Below are experts of layer 4 (counted from 0) of a mixture-of-experts language model. Rows are named router (the router's row for the expert), gate (a neuron's input weights, with its number), up (a neuron's input weights, with its number) and show model dimensions 256-383. Each number is 128 + 24 x the weight over its row's rms, rounded and kept within 0 to 255. Numbers have three digits each.
After each expert's rows: "gets" lists some tokens that make up at least twice as much of what it gets as of all text. This comes from a sample of Wikipedia text that the model never trained on. Tokens count by the router's weight.

# expert 10
router:122141131116156133092178148102128101166107114125111089107107118089141130099095119164136140163103123106134124137127124098144148134087113096113151159110128145134092129122114149142082135136138146099100109160160147146169152113128116113137142118097081126186144112122159134143108140115122142141172143137104135152167123106146096122042156140145125114115128097099115115119120146133139165069139
gate4:114134170103133106142166134103082165172135097154140075139104141125145102146130155106162179133117128112103088155135116166124121129108149059126133107185085101108130115129139126087181139142181139146139150103151127157105133118162138112108147117142116100146113142156126150147124091173147144145112140119091110106110128144171124110102132110125160118108123139142147136149162148111173174152116
up4:154166115167101145107074123100139162168108137187113124104145141148146117119107098111107092104157142113097116137124115097127111152159103128143149148127094111082155138176082134158102088094114143152150124136121091157081117164138151142118092144169098168158085134122114139111151077127147108103112114108113148090126151142161098103072138157103103145129171129114147117152129122140117147128120
gets: ")", "in", "m", "or", "h", "c"

# expert 5
router:096137121098149132138148113133122106130164122103121110120155101129085070145076125118142108135115127122090112129136145203095181098160164106120135115064121135136134175180102134136109092094145175120138175117080135173135157088159124111105164128123141110124119133154122121147121151139122104141150159104113145136135152145152125124115074131110110133076117097129117127128110155112110089115120
gate4:123169130097102143103129104134126157144162107093145131114153133153114156150119141092174116110109142102117112137110134131141143105138115157131147094122163142082095163146142144071108070118128145130118136131137118130128167123138105159143136113128119117140135153119084116134173126150163098140161145132130114124133128108146093134173155119096093126129131135089104101135113138132172156141146
up4:126113105105141139149121106102115134130159122116119140126181076124175126162085106099121122113123095151149110099077150102142150129119091122122138138120129097116135145090139158116123105135110163106151121130142137114120123150111104158118111145136120134156077088147155156130147092135160107094172131178135127169098143128150154158150170147102130165100102109074142134111084139140143128181112
gets: "a", "i", "o", "e", "u", "ia"

# expert 7
router:122125129148124138164147126136125165121113111148173121150149107120167124108097130102146107130123104183110109134150140085143105115117136150150100110139122122149108138102113103156159129108150132117160146093140098131130151125151186071149122142146149130128153140128087085111086141117142149115108149090128136131112167111122142106116090091112111151162161099141109117155109096139133096114100
gate5:117131154131152098083136111103154099100120125101144082148166136105109117148147131165116132123143139129129120159115088142109129145138141120117105154107158115110121140136150126111218134109135102142130139113129137109093083150117117124148157124101089122170120161120139119124151145146153134103140063159106136086111160122136121094124141088093181127172115124119151108169130142152112065086113
up5:126136145122119164123144112135121104165139124122176162152107124154128155109133126098120152145078121107107107131099141145130095129152113159138150119125125101153160106111131096096110130130161105119115104202134102115104176162115113136112137105144158127114129123146173148155126101146134138147112118167135138108179125171145060119143115123148111141139162120155142126107131131151156156165136
gets: ".", " \"", " S", " M", " B", " C"

# expert 16
router:116110148148111126164114117102119113106115130104098100087127094124128115168146134119162132126107172181148116071102116114116169119116139150111127145115134132153127150089130108133079122127117100111118124132088081100095157127162128160151144108145125139136114162137087138134130089171166131123112106115129151135152164155098153142093157127104128127109072085137121137139140148135119140150099
gate2:126118100118116110068141114107117154151093101153063120112113117130126154115127151107140156130162134151131073092127106133134137136155148129138056100129135107107095141091130141123126143098097112134146110123128137112121111119138136116125128120104102076171131123107120132103108094118119154112120140134149069113131181140181090065142106125121110137159140129087128144064165098102125125136150
up2:120124119131134118166133145129127117119121150100146127111102157170152116153126088125139130125106113124080143158109126177148092129158103115130169143117094134169148123147123088156126138129156158108082114160144182115146127145135124130139113133113129141111105139185196111112127118081137108142137118112187124146164108137137183152122099156144145129136104119118139154122152131103116091125115
gets: " |", "-", "|", ":", ";", " |\n"

# expert 13
router:130142146149123151138147109131136122095127128132102127165162103134158093151151116125141107088127058118150156103098117156131148107119076131081158101136082099130078110103148146127167129132134168132143097118120121132157106121157137152087099113118106098121102126121148108111141106095125124167130150164142139111102159098131151112143111128115139152131120114126131133152164119095164149138120
gate5:091167119165140144140125151142149111099140138116071165122154120116095141158104111113164111135184147131076075153120140153132116107128111113120161109143089162130143091112142134063164132123075104112131146150097121149130053118144154128121145121087126106171096126118154127116163133063097125126132165165108150122071126117096090062109124179102098097095162109141132123176140131127144138135127
up5:148156112125147112115139156069117143119138122121124141112151135121102092114167132168098137113084147178089106123140111117094084100119114112141123099119189155084129151108141108136158178141157080122154076092085152167107170153151131121104095095130143122093114133123134147086081140117174154120133097149129154120125121129128158130093124140133110077120106152122113139128111149123128073133117
gets: "s", "es", "ers", "is", "ic", "us"

# expert 9
router:082103128116153070130141151150083140144088101123177127137123156105125153145127129128079112099110104107113150169107124140114155093160161158157153137155103118098111153117130139113132125098128141105141127116108133128120161106075127100137140114102189114091097163097130152170109143111088130132113120177156132111098150147132159149157158098153151107100138131094136115118133125169137119181104
gate5:129157140124148147114105075123095118125132100128144158110131159129132094122143129140106088102148143108121136132141102158112129136115123139127098139167102111131131154166115107109128142146070131136148127118126153129100092129110133137144128105163100161128133111130148127114165128122106156111107141129119142175078092116093170095124128131168127103126128115106130148182159147156149129176134
up5:085148090135144131138158132100076175139136126106128164113139150125134082118131109119166119156106076105129159113089132137165138115110180148127135123112118115153134132141100133126134130154121188176134115120142136124142115174142108126117098141089134158138164124150113111151108124114176142123123104159155123182158119097097122125122132142169131153126140152108131120123102110163151148138142
gets: ".", "==", "===", ".\n\n", "\n\n", " |\n\n"

# expert 17
router:127139157104159114110108102153121126117143114131123111150151106102138147169140098051122116113117130109130133096133167114112118110121163128114127131107138125107093149106135143124139126143125119185120123153151115134172112124070085124127185147080137142099116126099140139152139154110112109128089084116130123140143081136165149134121132146112091148137118159144133116168068116113185112118150
gate0:100152129200102146116134122137112120141122175127082105131138144106131146137074141108118147126105080102127128153163177165099120060127148105169159080135160142104094123126202125100124135155150097138133117112142127095127118107110113140116110107137093126168087122176105145106152117128141141179101108142141100154089090086124112177131100126120119152133123110116086100156159146118111112180122
up0:132130153141088096124162116111131161161132164135090155146124128094142111128081106144097125151102144111096151099107156119170154063129158116139114112139103147088123128114153115140147121129203108145127125191188092128155115109107103146093116129172118112152105128123114148130182153160127158176128130113142118111113147150147134146108127167110103153119104091128127137132165115130117114108120
gets: "\n", ".", ".\n\n", " |\n", "\n\n", ")\n"

# expert 8
router:149146143126103144166119153104116129122125164141148171123121107155104153151122153097125155115107153099109127108156101114124117146132090151130157085128156119136117136154127140123133117090112184124151098124123111160123131136120130144100128145094147148121120157167086131135156156131175091068120124085129122088142172110097122093143157177134116110143132133160099155088151148110156089113097
gate58:095107130132153145179142137149124131122139128153153131147143093139072121150118122145147102160140126121119132118114138089125103111113053113153166075124155113117165102142149111089111081128100137129103102094153126137174114116163096143139105147157123125129132114166099149184121135119168130112115095119130157128129111163145095106135140134137104145146112133143107111110166077125136119146146
up58:142099146086144116161120122137139167126168153133185100180088094145129102124139130097139121156112157126147141149126164175135162101124097143125135144110139123098130096090136129103135084133131116144115108148120142147123128105142145121144121139154054094171117117147107129149148129087147119116169133153113183144124132150101125147091165113132117133129097106174107138140181143119125154109106
gets: " ", " (", "1", "2", "3", "6"

# expert 6
router:120146109153097124133122128128108109138169119128132116131101090129122112128154118116180146086134126103104129128125153116136133111114099115103131158144150091130160114094142101162133133127101103100126122126073155106146136181154155119120135101150121175157123081077157140123168115157120139129142110110077119125134096138070155114126117154116124097122168147139124163126112166118085122145143
gate5:144075136120121126136129085179150112119157144114146118115078124098140119100128103140133144097135106142147116136102150119155172127122159129113119118133104091133115138153121121124103101119122137115108128120093171120122086125110187165139122074098134119163158147123131138080106108146128130078080158131117140123118144098144129125111115111131147134102160080126117159072126114093081134149099
up5:162121101151096131131124087147170119149124136093148090108101132110124146078125116134122162153126075124097097159106137141124163115086158133137171142158098096139142127154118141126115111116092153138110093089108155113136103129166156162120127119117086089166148100094128154091110111131152159084106157135151140097137162121132122122115128134116112153133154133152130106101111127139117100146094
gets: ",", " and", " in", " to", " of", " was"

# expert 14
router:091152151143116147166152156120071192120158142089092178104153128141103088124135147081123136142142114155143113129142088119122124162150122132096081133109113122128140141158140159090137110157148111160130121128129107135100132117111135132145082095177094083134117130138123131128145127121095101157138116084113147142117123101099118091115146161105119108106165123101133102153147075176122128135121
gate4:116174142117147109138131132124105158092108184117136139129138122065136123113129121152125129149160133100112132140134179167099144122113147131146137087163126161117111134075173103123109122130121070151139099138159133139110140154128124158130125102136119098129118152118137088145117079104144086102102129122127139161123068128133146139124106116115096084099118139180124111172140143129100111108165
up4:108135109141147130169109175132122126119060112136141105142147134111098111089105125123156160150115118073101121108115148116110153088114130142134110125120148135139086099120157095092115147123131125175116129148129169138149092150070109113087150113176119093100106133139144102101119145110111111139107116126132125161141081117138132138125131106099123109164135085134149084148102142131120109157148
gets: " the", " a", " The", "'s", " his", " an"

# expert 12
router:141108127178144093144103143134148110130124117114100186154140091178135160108183108117125133123163125133133142162118198124118124148167098186150173111125135157158123131144157135162116155130109123104146160107135138149055106153146141127110097155122138116148097125119136119068136127135083111162109156143139097085125135119104170150140075080109138122105102155170110137113136155086107166129139
gate5:087136123180149105144112188151129153118120168113069141150154119183103096149128089187144137147148140119126117131105108143110109118133144126082091120150144156137138106122112115138163139064146124107085142140129133163118113086133140138153149136130145130167129095127176116111150174130161146143121133142109143112177140104084141094131112139102158105137130162159099138132125154143122147167133
up5:106121116108137142143081120185132149139133147130095159136151124165144120106133116135103138156118153097123139093161159141152130091145117115136125128140101195143138153114119124116142087132181158140103145112140129186163085145106140162137090125158122129100164121146160111109099161153131144115144140080107130134143212162143107084132120117107132118154126147139108155149152117108118122140138
gets: " of", "ing", ",", "ation", "ed", " October"